{"num_hidden_layers": 9, "hidden_size": 192, "routed_scale": 1.5, "num_key_value_heads": 1, "vocab_size": 8192, "norm": "rmsnorm", "norm_place": "pre", "norm_eps": 1e-05, "init_std_o": 0.043, "weight_decay": 0.0, "z_loss": 0.0001}
Below are experts of layer 3 (counted from 0) of a mixture-of-experts language model. Rows are named router (the router's row for the expert), gate (a neuron's input weights, with its number), up (a neuron's input weights, with its number), down (a neuron's output weights, with its number) and show model dimensions 64-127. Each number is 500 + 25 x the weight over its row's rms, rounded and kept within 0 to 999. Numbers have three digits each.
After each expert's rows: "mostly gets" lists some tokens that are sent to it at least half of the time. This comes from a sample of Wikipedia text that the model never trained on.

# expert 120
router:453538509495490505552502543473507484517488511515549505508465522511492527540448507470500506519523467509520507523527524496482515512480513540528475457470525486531521501540525516488518499501526532
gate0:515511496482507498532512481515512484477495469519507531487486509460494503562483560495469470534524436493456488509524497481497497512492489479480481516486499500466521534494497448497507561503525476
up0:494538563504499484540481479545520524527499472525455473493511510505486512463517467498536475511503476512484488494517525491506497508494467488522535547536507513510482498493488494480472475525505524
down0:482519486469494481509526515508473534495503497447507534481502515493451478550512519512471478505515515504523526498530475477501517455473512508506460506501501544449566498485536536489497496460507490
gate1:478522520481491491505470495534532458519506489547479514482525534506494505496490525466521536511516481509487527533512508509484512500528508513504563523464540531485464459539462493526501516509488528
up1:524516522499497539546512525487548469483529484508479545484465514542468469465477482488530521495516494531482526504511520468492495492479546489514499502467534523481518525534471464505472492521501510
down1:495452483481499559439497493466509493508538489470507449477503477486518510562522560479538514534500558498475521493467449538518515503444490524492448514488485470525478520496505492488533464508507461
mostly gets: "|---|---|", "|---|---|---|", "|---|", " Bas", "---|---|---|---|", "Fac"

# expert 103
router:474516497424472493483458507485508479470469481499534519517483481513481529479487554462515496539542492470476520535484517502517514541480505550516494487463494504480509497535559532539506464481470502
gate0:549496475463465478510458523479557470513540486493478520506525470506503521504486508507487504549486492498464484530504511485529476539496528488470475476464490506530534524515476488499487501482469493
up0:493498490528480492504459522500466503505513473506496556501519499522499472503479451482521493439484530498483552493493536499478501520529481543488488483498526502506557495500523488486461527484483545
down0:528529468493510503477520506502454513507486512460508519481504522494572545537521492482504509508520490528504485481479523526514474560526492528482476521490509481489476525501533519496481478515477524
gate1:487472523488479510522482454471505510494492533508496481502529468459539487517454526516500491489513496449519472508508525507540520512529523521542500512488523509485500489512543532495481510494479469
up1:503478513512491485487488515500524438484543488449468515454520533489469529501490504488522506513498497517456495464458517457521432488496477487474506514482527476516514502466509480485461490493533488
down1:513524480481515472501470513485473502466507495518545469500492509516501511502525531493482536499475536517481546500513477527526499493523506465488518495452494545523513511521510478527513498495472523
mostly gets: " V", " Mad", " worked", " Comp", " working", " active"

# expert 7
router:471471488471486495551459544470509503477481505515505465494522509459521519514492529501488500570513509499497504557518546494531505506446501506508536482474521473494499501546488470508509507516538527
gate5:534529486491487441488479494544520530472509485503477499523486529494528492518469485543505540484502485506450517475452471493494503500503501501531514526496525467484455500510498481523532547551506535
up5:477488523529491505541517491509469487505490466477465491522514494504480513501490460487468486450513505483541491436490529488470484487507483509496503516481501473504467490508513490527492499543444427
down5:524538526484473430506542499481525533477518515506508470480465526495509518497506547537461516480518469511472528497488478533478502515485466471518472496496500486502491562478498542507474496445531521
gate6:509539545497526532456479510483511456474495553492476519501545566493490523489481483497512488484531488453495468492494553523498514503494488471476525476463558530510551523510505539519517494493531524
up6:449524474493434484542544459521490538539497460498536488517482451525516500513513520512467514512503511521479502512485470478509493513495515516532483510517450478502452480493487483489521492524497502
down6:505524478510527461471537501501500507471477489510536479487521535480482500481488505542482478496471516508519503545507538482481520505459522480500511524451482511558538515503468467508552494490474486
mostly gets: "\")", "่", ")", "ง", "ั", " constituency"

# expert 17
router:484493480468468477513454521484484502518500523529531495499468513489520529519470515482511486511527491454467501496484531502527519493520517521524528474478519484498493499549537491513482517509496547
gate0:487489539483453497504490490450535494496512510492494490490517508488485502493460515485496498501483499501459522554533493542491509549489578516476533520471496496485499530528568474494491487511554539
up0:511515515498505510559490509516475518508457451490498503548479497531497526521523490492526521476515479483506484497522514482506487482485447490563439494498465498515503468464501480503529522489499490
down0:488494495503480515518478523463457465479491492491469496527497534480512492444451538459483485496504463515483463472514499466485491505496496478540527486484442474484481491519535516497521493503540479
gate1:526430472492436495459479532507543504463477511488505470479476501526472488506488528518505469511521572527522541506526506471497539476495520494497472486466512484493508489543518508532450499477494531
up1:461499508500481496487513503436525504488507525492482457475465478539518520485514479502460516438474452506506529494531497487478534518509498461504511506472506470498526469504555530513475487516542491
down1:460531505540505483484445497460493512490512501495480497497491507473545484514483450525545468461502506499536485484475465493473520487512495501503517588494487477485486516480517481518440485538470544
mostly gets: " ==", " ===", " known", " Prime", " ago", " Foreign"

# expert 31
router:473498488457475497543494534471508478496476489530500494499519514520471486492519536495509515495499460455474523524511502483523519513491523532489493473470497506529555488549508492504516501504516510
gate1:485472508485508524498457509525462492506527535492514502513500464538457505465518509531467510481445463493531513482475519509503496534498473426486514504470487541519538490535475498546516504541500508
up1:497512515488451538524484493491427484516522504501494481513501474516486493492511444519510499539485478473489502503499492488465486482526486488482495458542494516484533493528467456528504470507480466
down1:532520508470479494519528519491528507505487549532478508492527472517489466457521502513472527510535504485498500486494517468517526509525473473527530510481527519524490500489497537506503481492506498
gate2:479494507510500498506521481473463537476519509546497477504501549505461516527481532518501520464515461541512485517491516481483502507502471514541507511459499489495488479538503519483492443466530513
up2:512548476511502490469484467506512506562496481520501506553486514484538503453497532485515517495485479483471449524490523492530479469488466519531539528492457455476483521513519517503509529526513529
down2:490542469530525445469496534480521498511472546524486501529513548508536539525459556533444494527477578513490475508477494530471464505491505499509494479526538509521441497490482456518514477475481545
mostly gets: "apped", "list", " brick", " owner", " Post", "ale"

# expert 11
router:450491523470475527520465538493505474541484540506537503490532488484491504531459506513495496537515479466501525499499514504550540502500499525468494475473498494514523490509493457497520524530532545
gate1:524480501470513471512459522475512492537477480527508520499500548515518525535489509503470541542509508518526526473469478435493544524492498505499523508520546479479494484500540485457512474455560507
up1:521484474485466488492547499436514498517489534521522486488489517509464508479504530509463522516493506475508493498527515488501473464463533500502498449502516515465489450518492515520441457466502485
down1:468523496494515515509462491549495470482529485468477481505519516497513491480542530494478498435497536523498468486522530477516517489541507536498520521499473500487481524510524486519545508529472528
gate2:481505530437466504489472467483515526501512533516540467498489497495492472502525474484480495479482460479516521471526492496521509470495528529492529504480448497486503482504530493483504498510532483
up2:496511521532514536550454474450521467503555478528517529503492522501501513491512486432489496497503535486510500476527473533544525498505541506508484488535477478485496544530513495478523495523512491
down2:498497482500521487510513512498521435494530477456518470507498478507474512491537513483501506488512556446547533507489498593520479499464503478515491519493501502460502521474500525524467475519521502
mostly gets: "EX", "park", "EL", " program", "II", "RC"

# expert 64
router:459504556512465509523477512497480449523482487519525523495517513526498530542486546467505471545508504441498528509484524493523528489454530556496474518489487507513541495556534524497515502492504522
gate0:413499529506518489491511513511494480533515543513461504487512544513500506474472462505504475532510517482526486473523503461520507501477496530508478490516523467531456498496488509485494494536493492
up0:532544505462504482509512492534492541517538474510507466496456485493500488523509508470510538476486485514479466500457509545517514518509491554487506545471452518557465480501531474529495519505493509
down0:478486478480474472479512504473534498482517507439476456511484516542491506476496506505440507479528477515435509502492492478497504461484500443520503456460485487468492505505489539441525494517467497
gate1:430496487474523469522484530476469501509513493502489515478502551499501516558523509479509515506480489519504472506552524480489526516467491502457484542482530527540511476544478493526479531482514499
up1:492521514458497490515489492518487566559507483513477509512482531483528510494492485518507480498486475472486486489539545540550498428465513486503488511549467494532538498543492509541465481495495515
down1:494474539478499500520510511485526512501516507478495512545530487469517494469502495514487469470476519445531467524531528507420524498514511516478489476505515504454475520524478482520507492464527466
mostly gets: "Scientific", "Studio", "American", " York", " Jersey", " Zealand"

# expert 111
router:459514507459486522525478530489525509532481522511574493505514473537499527511458520509505514568524498465520512548448545537522543538501497532554471439493531537524498499516505477471501486506522475
gate0:490502476513536489480509491515466499491529486514494507574488502504512482530453494470527537498546471452471495486478512511545543510513504449516531496515492531504503516528530542523474472493496516
up0:479510443504504523557479532533439535490501528470490473505536498509506469496541484484483539505471540487544459488515482474510493518492513492503508484515503481496501505548481528494507489479484474
down0:530496516478504464498465510524503526510509483518525467499499511480525517518489523519521499505496433492489494501505508529508460512515462450503500501521505516484485519505515477542460516506500528
gate1:481464486473462492505514525501524487476505470524503498459478489493510522530423505520524521544548495490508504519539493505490514477465487554507470455487504508502515491504498506533515483525464478
up1:485465523487479466447502452519485494515462497497498498469472535487468520500472524521489518491528495531496520418485500520535456487485462536527516526478492530413534467523517486506478541488493574
down1:484502486526491504532468498492546522511451440510474518517480481500478463550510498518494473508489496496511509514516522506515507526501469505490500464524513515509512521493487426538515482536512509
mostly gets: " I", " women", " wife", " back", "One", " Sha"

# expert 109
router:502477500475451529517470528453476507540510527478510470532510527480492494492498561504472500501478505485469524522544546467532540526466490498506542494492497483517518492552548485520528505451479495
gate0:506450472445481512494480526479475487497522489491476446531490481498515497520481476488493515528488486456487529486499537456518480471467549501476507493506481470510498471519503507518548476481495457
up0:512478484513521545535439510478479468540520520489473493485554536463502486474501502524469484530490445516474500548503525493519500474506494473536532474526503500521515539496532514476485471474525479
down0:473460512507515481519529543507510523517512476530540503519517499535452447510485476516459479532486492501469472483503452534481482508479469475493544519486541521494482488488494451516504464522479518
gate1:527491492504488530513460466481460540514538496482480535484517516479501491499481545503517485526531473504519493522528510471500461510473526460528559500451507511447481484520482554515446510467536442
up1:488459493487506522533512474486499509532531497501503503473532476513514492467491490530450489552524477530489528571495545490486479500476494561498499483509514440540507536478516503525490518480487479
down1:477514469571518483499510499516480559473469460524504495507530506484496507554488472483506506503514529478511507508467505516528520518533497459514533454483515486542458485481521495479528487521499498
mostly gets: " •", " Opponent", " Ki", "KA", " Jan", " Win"

# expert 93
router:474527504504468525511476497484476532553444487498556497483503481516517537499469524460494481528526484475498509526462511517499524548492503488533499478479512508482518474551540478497472464509511497
gate0:511502530491509466499477463477501512494453519486487492491496472540502466503482499521508497533542519507502497554507525520514503557514490480484521484510497505526525503521486573525501493506482513
up0:516504498527496502511513521488508529488497512480506499476543509472507500476513519520503516502511494524517528512500522486526488479456481496512480525495504518553448536510498533485506463501514496
down0:499515529512503517477573506530497493488516550503534498496518478482530459526529442521572480494509508477454488487487495464499521573458484491544492537500497500508528514451468506479528537489551526
gate1:543554518503509509511478518465512556517452564520525490538539495491451505503466513492462467526491522515480501486472536498468468531482518475479501497488495497482488529497504493510552512484518520
up1:490456454506508501529529511495527486444489520477487499429476512498487494521556507495547529500484491458497494477517522495507503472530466481491470467492462471552495471463490454503503453557522468
down1:536507472523476548513496488469508573511528521519526491506521514486506513460497511551505485533521483523493552480487455486495509449485482491490503503489537476487506471513463482509470490493479515
mostly gets: " returned", " sent", "whose", " His", " refused", " graduated"

# expert 97
router:467498521485488550515454506473498495512488506500513504468463514504488510497531567517497477541506458439511497526481586492550540519474511510493528496485481506488505505532512517493526482543519506
gate0:520502494497514511533499523472541542448498537508454498529496509478475470507501496523477522496519510479470492486520499475438476505495489522490562499467456443520533506515493473493519473464462508
up0:466504514503524453511454498484510512515456499482497450506515511514504500501524516464493504452540534448492454503511536501460483556501510491477493477474524554455510517488471527496483478509516493
down0:528468497451496496469503505521502487473517456508467523448450516484498519491477495481484508502497520498536513469503486467521521491535498499482480500486497525500508460484490458498495544515470477
gate1:502498490527472535456465547485495490482455475487515439520464537486458502538511525488479470485502525546566522505490529510507515494470480519460490535511495486477503525493526493488483508521495536
up1:522517493479524481517537499514502502509504474528502550488518474542524491505506526513531525508501516457459502505498437520499496474547480480555492473492463514509492441515481501513529520491540490
down1:506458470557491566498478486492525444527493511466499478510489526481504501507538485492482466501484479487519459535496514487521487467524487480498491469516482479505517475506520439443496490520521526
mostly gets: " than", " or", " and", " yet", " but", " until"

# expert 18
router:475490519484471461513473514503474528536495501504557466511479548489493512502450526483480529541506479481476520512496501520524521508503522523521512510475502512498510495545502482543495521516504505
gate0:484482509511465525528476478540490506461498497529494492472510494485502492533475494435509496512559478502467497513496519520544492456514491484479541510542479471490479501522475496489530539532486539
up0:492528509495537550452466489525479496456495553527536468473495484479496485546505489497493477527560437517506485507503487554490523500470468483542505509521484456488496506510487495468537505494501517
down0:528505478505457540496509483448491465465510512538515498504537502467476530479565475504515530567541502515470495545510484508487471480512498507519484530487492502536465503518474469486496491522489507
gate1:473479483464500504510512498474525439469488493526510468461466482501475492515535506538475454502505518454559522489507508524493472519502503482504512483464506530523519514540515497537505507504523498
up1:523482517499515509489469544537499505509508513500519511520468538491482446509561521487482481525453542483540518486523462494471478505500501500491512506528482556536460507509513506479503531457527486
down1:473505478468473514501479487536488516510529500472514494516545497498508492506481458503546476527530537512477482544506516491550468508481506514506525502483518515450439487526491540489507522492555487
mostly gets: " Chinese", " Russian", " German", " Spanish", " French", " Greek"

# expert 62
router:488500525494489520544493535466529520515495536505533482519502496472505532567458516492494497538482525423512492510502518516554531485460511497519515485509489454536528497523541461499501471476487508
gate1:489506491521494485509472507485500492471486504530519490427471527508439493485464509467506502528518511498520502507485529531491490545537491496498506481475538503494547510502477464508464524502520452
up1:475516473503486453485556438497519539514492518547487526564455494475528485541510478501558519502513479469502468504501470527531489504515490533531493560502486448501520500474492510519501513503531519
down1:488493493515479478476535469474514558502509484546476529502484468528544492583484489480524499516487473479497448489481480542520514502496483517504470511513513475495514480460500495486487528425496495
gate2:519505468468516495490505464507489514513517484521523504509491465487477489564545489455528512511517520497486482515521505518534525445526519526517465503517462477496514484482487469511458484494486490
up2:508517463529455508501471546490516518503512484503512466518551535500528534486454509517506498449481514494479474516483501462469490470493459498496492515451492500530478534504477528512487462545520492
down2:512530510517530527491504492512491461529486473484515567508530465495493481534537505467529464521505521530477497489509451513555553470471504487506443537499465477511506492499486497493474492524535534
mostly gets: "Personal", "History", " British", " house", " Coordinates", " French"

# expert 72
router:456499474469488477503499532471481494491460508494546496540481523501539508528454543474501525551498496497480502542531513517528549504491494493524496510459510502555516484570483482526536471515478496
gate0:459476521498502505554467463495523487485536501480455535492532506498505517554538521534505462466490514486485540519519520528529500509537469472516501496512521496500481496521505460571530472501488462
up0:476426509504499482487519524493462446523505496483496554456497491538467498561462506516496436509519504503518496545501531490467501491514494497470493503497543512491503552521506471478465465500493496
down0:511521547479496495509501508507526504462456503510505488541467499497500506501521486510506458487507550486497458472467514540481491531538532486498508517456488484546487464457530512479484474501498497
gate1:479506527483530560510499506508495483514544518520476517534493455474498505480501521490479482515510461506491481486534491512511498508440475501507510505483525487557515514471493529527480526543547457
up1:496417556500521520465482494503515517505493461517510516460499475521492504462484491468510470522497537506520532480502508524521500487469521501512499508527474532545499487480469448466516557519529523
down1:482512490559478515481491529482481442497459455498504520519514525495518513466517500492477518495517487493482450513547485491509474487460521545464490529501492552500522470504496512485469508532467509
mostly gets: "osa", "oidea", "ization", "ira", "ina", " Prix"

# expert 51
router:454486523455491484527518502517521476507478487481522475494527490509471503517486507485495508499494471498506530520460504532537566556491501508531536454461513480517512495558554488529513475512499518
gate1:471506522468521502497509481514518503472519473523500480501505500513503499477467500481477520516529496456463517469462518548485505532489522505489531514504521506521480478529517525500445538497508522
up1:456482493490484495510524518539514491515507478536493528466500499525510518489500543503528460515533480469524531532503473538506462505498478524483495466482466476543485509494531508513503565506524536
down1:517501515560491528549543500482528510432446488534495474535515470503482489531478482481497526469538465478518507497479547495489514504514486508521533517534518518469491493524486493482509555504466485
gate2:468505490513516497503477497526523500464498497477492521471505499480492469489491551566465467442514507511527516529477535495476530501487495515503510468498533501499499502574508532517520497518495445
up2:466474569517522472519522497479500486506453499484499463493521511488481526484504506506508499475514451503502501539529503524465515496480531517514506490458490536498524473501478517566481482515476475
down2:517530483452473510467524506499484489518495529496484554530482549482506445543518519472480536541509511486459487506512530499442528515560514521509531521483523502491470487535484477472498487448479467
mostly gets: "approximately", " newly", "segment", "We", "Edit", " Ge"

# expert 3
router:482472516486453499514457527477529522507464489493559512510516531533503509505461553465463472528533477450467524524488543518545511518514491502500477502477497505473531504514502511500501516501501495
gate5:467474528471476470503519547504446515551513481518537507487504475512483481501501509532496537499502522530497473512485548500489539461511499515479540477477481511527487523538508505533490493495491481
up5:487517518497531488536526536515451539518499476503576496499503483528555472532488528475504507514555497502481472484456508488492510474528480479485508546506480512455462536513498517561508547522453455
down5:486506516462492467505497491509502506516535525515488489545511510519544467456528522543490487524488490460507535500500525468475519493514478480492483526508515520478489474530494480520507550509513492
gate6:473468503492493527498511571492502477513477478488469491498532478495527494517501461510511458507462516450459499487515517489477476516469536485516488514522445464465533504516483515497477486478532480
up6:484506516526476524560516544498472484494464492499536472498515500514501516521454488504457472535552532476468454485510493474484479476485560496480512508450517478475493512548472534521459483465513483
down6:490477485561515486513524462489502531478522492498510472500459506513502493496511520477503543507508534501497480522487510507485467485501498498523490513543487552503528439474519465489495535497522569
mostly gets: " Clade", "nett", "ello", "ano", " chose", "sson"

# expert 94
router:463486531487507533531513531502488500498490549523509516495491487490514525520520539484513510531518474508505500510551549508493532510461505499513496486501505502527502478505519474490487473469543495
gate0:470448485496512515506496530512447510486509508506505485532451507480524448489445464502486492489486491475489543487517491488508523463453511494540510470510532524481526488516516487536476503495528476
up0:502519482503507514523494498496495522500503502530479483512506514457533488493526489461509536511455563491460557474488490490520488476489468467502507501466539496467449525499479516505514469496489492
down0:483509524519555533481485462504528526538506452506488499440527534536490492522500503515497489503575485516444459484482462535538464501529521460523477530530502515484531458440526507543486493496503492
gate1:517495501508489491503485521512534556485479524513513487489502523538482482514512491495524531503449538496499483511501487544500489505510467460491493430500453462503508472510569501529482434515496486
up1:539489560503495530459494492487523486480475514506511533484473518468456542510510568460491466525494538498507484504530471537492513486449485475494496527529475506489522464490491479495459496525508500
down1:475508525502484554486483477456519502482488514532566521512484495487504443443509553480483534497496500508491496488512482497464529503475510508543504489499514487478506462518497494523505507520568477
mostly gets: " well", " results", " books", " others", " programs", " issues"

# expert 105
router:460495505434472510543516514497502486511457513515527475485488499529517523523488518480521505517490495481488531505469505464531527520473490516536502489489505506483530500536523509512520511460515511
gate1:424499500487511489513502461516491523493497523515488522454507505542465501506487505450509524514496497534537528493513496516500510511530463500473497506483523546513533540504478488524467516526488495
up1:532528481484523518504522564528537495543483510536524513515543531446495502473520485571521434533504502478473441508502494488488514519478522519510478488503500488521465462501490495475548469487518481
down1:489493510507479488500528496495482476522547462514463513491532492467506457506483520418523496469504556532517503543536483504556510537464552500507472505526511508515525487513494511541478512476505533
gate2:496504487503546487494503488494526515492516480488491466511514461470469484469519466536516514520488542489540505486506505502531564532507505483493448504494506493537517486480498510501496471476546509
up2:506542501526511506551500498545522502505501495511529465506468492503483504498497502499496512545543453530504513489522495483505496503511497555521459525508539506498505490502502490466496507505480511
down2:496508510486469447495520502531509451502533489503510494532532501518519465519505521499544497499476516518527475499526497531493523488456493515522512523471469485488537467479483460518550538502467469
mostly gets: "present", " Francisco", " honour", " Nations", " Oak"

# expert 1
router:502490481504473498512472526493511503487495532509553522470489548493513528510492530480511472546520500460485500584482562528501501533504524516537526489487513492523530509532525481547489486481490508
gate0:444501521489497505537518465532490522520532498522466482512519467442494528495518528525548507518508488479485505537529510508484479505497513537484504491434501522506499467514492484501502549476486475
up0:500514461479506467483472495503542457441467535506494505487463475481511504494502448512515465526535494521458483535502484479502521470507465467511535507505514492515500522515482490500530468510498521
down0:478509526534520500490528514499500548501488534476491532495461497484510481467518507523483490526503496518529525483566516446495525512553552522474442504477483517458492563489463479491526527495510500
gate1:482479490470545530494462508563512459507500552497486524484502515506464500504481470504493449474509505497493487491518522475492536509498495496510492540506476510503548501493481516464538475507502474
up1:530529510535469459512523474457507504489515453494487491512510480538518532496499521480529546492509500522531469486465490489512466470490466497532489506494487514507474518517518482520437505534515519
down1:505480478481479508495494556509487475498521500454549525505461466492520494465489512474463526525515523504509500506495519470448487500503509507542507508536460541507539515463504523488488518497548486
mostly gets: " his", " His", " her", " human", " their", " my"

# expert 96
router:487516507467495530520485519482502504507485500508540509493487523494505527532508516461527470518533506495499532552508573502519504507477502515508514478497524458512520474512520510516494514508491528
gate0:491484477482527532538487507529476513483480476488544518465499522517494513481523478500487493475480522497540543507506497475498540484513487452494529473532503505469492502534484461549508515547488514
up0:519497516492504510499485523498508497501493504489523482481486548476498483553490479542488483512520494517470478545522502507551509466541507495509514497512516464515516489461531514529503466506498499
down0:469467525509498480467552494505499508524479478513507449500547510482518518489510562498466519495479476494505479486555510509447512490485461490503524481541481523493465511486469492468504475464492511
gate1:500490435499491478474503492534469530494515545534522466481519520487505533486461458519477465487512485490529523488463543544525518465459513510551475487486514538489497538514506527485555489526487524
up1:460500493479457481476501475498465489487488467524496482496501498500515500504521551532464535467495483494501516481482510503500516512490501464522477497491518499497474497481501525528518499476522492
down1:499492482430496498493485485484497493538553515469501451540534499441479523453458493521506511513501498462483503482471499512491475488522477510494464493499461519458463516517503536490494496496501467
mostly gets: " described", " work", " use", "low", " degree", " review"

# expert 117
router:449477503448479511540455499493472480480485498521519511507524540497456488512466504468475471540504470488519507515521535510545508515495508507512492458502475503502510497538502471511527468506529502
gate0:467492478502481525496547558508510491528522511471484488485471552480498509501465522506469525541533492482495479467541502477515484474468476520505481519512505560476508487564462481509522516549475508
up0:510529479508495538481489492478517483495457520539514469491513521463533482487493508519431468505544488498467537479474487492538468490478498523530507507514504521459470495542492464513477503548512489
down0:495491489524496514471463496484528488524513472509497537502550522491492502496553530468532524547510526471508495497532452532477526457468532515493547483493516500537442529453487493494500504464508491
gate1:555471493517524510519523495542470497534524548512505519445518480572471493497557493510481548517455505488487504485522466517522478450508479505500472513510480489481470472504501494531489478522477486
up1:530495516515526459532485532434482501498529500489504515464478583485497487509509486476523490499489430493496467509537464530477525504489515489460498489528477494495527512499503535481488478454514467
down1:498495497496489483506515519502539499464480503467488525493507479494474489474484493476515470471465529501519508472491524489413502527510504499538499483472533498533504490495518454506481475499500469
mostly gets: "See", " chronology", "From", "With", "pil", "Ar"

# expert 121
router:463487480453456504527491546481483507493493493470540482505492483506505541515464494489482504485536486452493494542504521457537492506500522522483504491486494503495490494591527524538500495485478530
gate0:491523489493494487546495524479461502500511494475547522549511470479501510488525458546503530477505506517460492518495485465533500481482437500471530533529516532514483497513506507490504513486475492
up0:480482523487514516504501545490512510506518526461479487490511509533500501479514461482451503480483477476495462511485525491505502465526483465524509523510476565520471517501510461482530507506498462
down0:479525529579519518488486462486498488483496472519515480543516482502496498479484481511509493488520534528496519498533473517467497549521518505509513484533507508476522512485482511511521509535496533
gate1:457527498483523489494492494486452515509535500439514493546463495507492523489509504506487511459484479517519512494532510504495509497479512475479491549465460505517489490483493511503497490519429467
up1:507516501542493510482561506540511506531479487496481501514525494489485476508522519514487504526521520499448462516477424509485495491510522494485467481520536548480492487494520493517529488490532521
down1:484502480492530499493523559499528517539537515494499525544501502440509534501511494466472504464496460491512522489501525460485460492498505487512473520520507485495550488515521491506470460520495532
mostly gets: " Fra", " Sara", " Dr", " Far", " Ran", " McG"

# expert 37
router:493486515469484472539487515494463472497493529511514470489502517505519512505479524509520529516515495458497498532512500508561539508446504523534477480479507489509511471547504522540520467485519508
gate6:510496498434462525510476481534470481486519512529498496492519496448491500501524494541490444505483491493536491526492482478499537537490526503531522512473500504527495481491497518561481511469491486
up6:510485510552482484506512503456509484491477503461529503513503484560549496500483508512531525497514477477467494510529500519498464526555496484524485478516554474451495520507512504469506504555514503
down6:507474450484507481497533519527506468514484468551494477537502516436490491508518488502478503465478499491525473510485522496511482493475518491513530502507495511534499463530505507553453506449507495
gate7:515497486573486464505560497473484532462497485471468444523462488470494485515502477465522525491521520448507514464517517472495474519488519509475458466493473487482503497501491489501496539517552492
up7:523526491566500478533535503471468497423494500489496446553463494502513460490511462484523512501493480434506483494502495450497489517498504487493477475490466522470536497509492499508501507513531497
down7:449520472523534503512460525507486552470501501533531457487503518512478522503504511542498469474466519472504459493478538515478507503519451475507520471506447535520525499490510430565457481486486502
mostly gets: "Gene", "General", " Ko", "\n", " MF", "MS"

# expert 123
router:510496522477463504539474513515474508512516521519501481499508483502498506495477513501472503484514487472532509529501548485523506493422517532503496472481510491498508527483530472495544472474484462
gate0:509509493515501481488497463495543491448501493527490473493558521487502471478504513502480452511509453506473527500494566484487457473496486466518511493505508517505477477512464506523468479514474520
up0:524503503492482546513483494489495480513491508502503493536523475464496502520503483530519560533513477497543489489488460512543488484481466443482482502506479460489528497515483531524486504486475491
down0:503519468540509472495476509457491475501466504481480516473462477501515475521483480498485464498448500503502515512501441484524496478479494524458490505506479521500519497529477429504515470526539514
gate1:487491508503495513466478469520539509519459515500506474488511478504501564500517513495439449537486485515538480488482490472511523473475546525470494464472499486496538507492443467497504512526494499
up1:531515488489472497537495544531477513491550497497502488497488513501456494506509480484490501481459536552515512472501501543552515532486451486516525521484465489527460514518519525505478500468480515
down1:494532453504508519503473483451514508500507551565529520467508546501497531514443497485485493506536497512533459472463504468509477440496535504518432507507522481490485456505493484473475468526501456
mostly gets: " off", "On", " in", " to", " into", "In"

# expert 19
router:494473510487451479526478521484479507482485519482535486509505487518514543524474518490487486473490519481502532538481515499482553513512519490470490470508505497532496482529535494514529518471495483
gate5:486474514514501487562507488506508480484533491452500518497450537489523543522489499478483508479489485509554528495538496536518532486518501472489498483512466536504495501505476555521558503497468529
up5:486485488481503543464497519494460503523468522544510494555533471486457479457516511512504517484515508489514485514513530484505469576481486520525474537475502461493524469520527477486461494499532457
down5:507511528481466488460501506503498468467445534460557526503479498484499497524494480466466512532461503509488449523475543503532523483452548484481516520533511501469464536502522471513476498540540516
gate6:516498538509493487495500503490484476485475523479490517527494500481518525533505526442530511525507504514509518480496534469473522501467474480497523500482517499448471509517475501493528529510515517
up6:518492551484520465506492509499486490481482496492514515519448476499530525526492503478502525521528501510491538484471522493497537470500475479510521529470490490469487493530456506504523502508498516
down6:509554560513548488493524500537497506525444511535477533506500495520499498476529486508509464530516501513476458498544508521490507517503499513525515512504460473495476516442486520563481454482509522
mostly gets: " Bi", "Pa", "clo", "At", " Czech", "Croatia"

# expert 41
router:499501541453498507503468510515526497543483455553559470481505525512479530533474522479484498511502458475502533521492520504506535542502521528492489479479510490488525454561545498470492485479495539
gate0:444517494492502492524479474471492510478497442514479510505460478485503465516471509509551488524505493487558483499492495498513538542513475461491581482505532467475553474541484425490475470487505524
up0:505493502469494502555475475457514505429495503518533505558462502509562461475510461515528462530476490506554479510472478510513523529488489500515524487497513499494555485460496497470490487554516518
down0:500504483521501526511477477531543524499499536525492500496506506477513496528506453457517511506481536476455534482521523499530462483537448471488481461492508489475495489511485483490526491514474524
gate1:485489482470509510473519490524457509551513479502528467474476455498497524509472550500509471521508446509477496515510508467515553522473462544542492513484466511519476531511516532517461486496471483
up1:468461537501482518481479519492517496467490524472473559533478524548515480487550456508503529463460526496540495475494491500480485492499461459455508477517487472506519487475525495452519512515518539
down1:504506533453489506481524523446514501488545496499558516524501513493521465543484483470529506494526490501519483512537492516483509513487498474509495488521523504473518451485484545503538502456499537
mostly gets: " Goals", "present", " Density", " km", "ul", "ivity"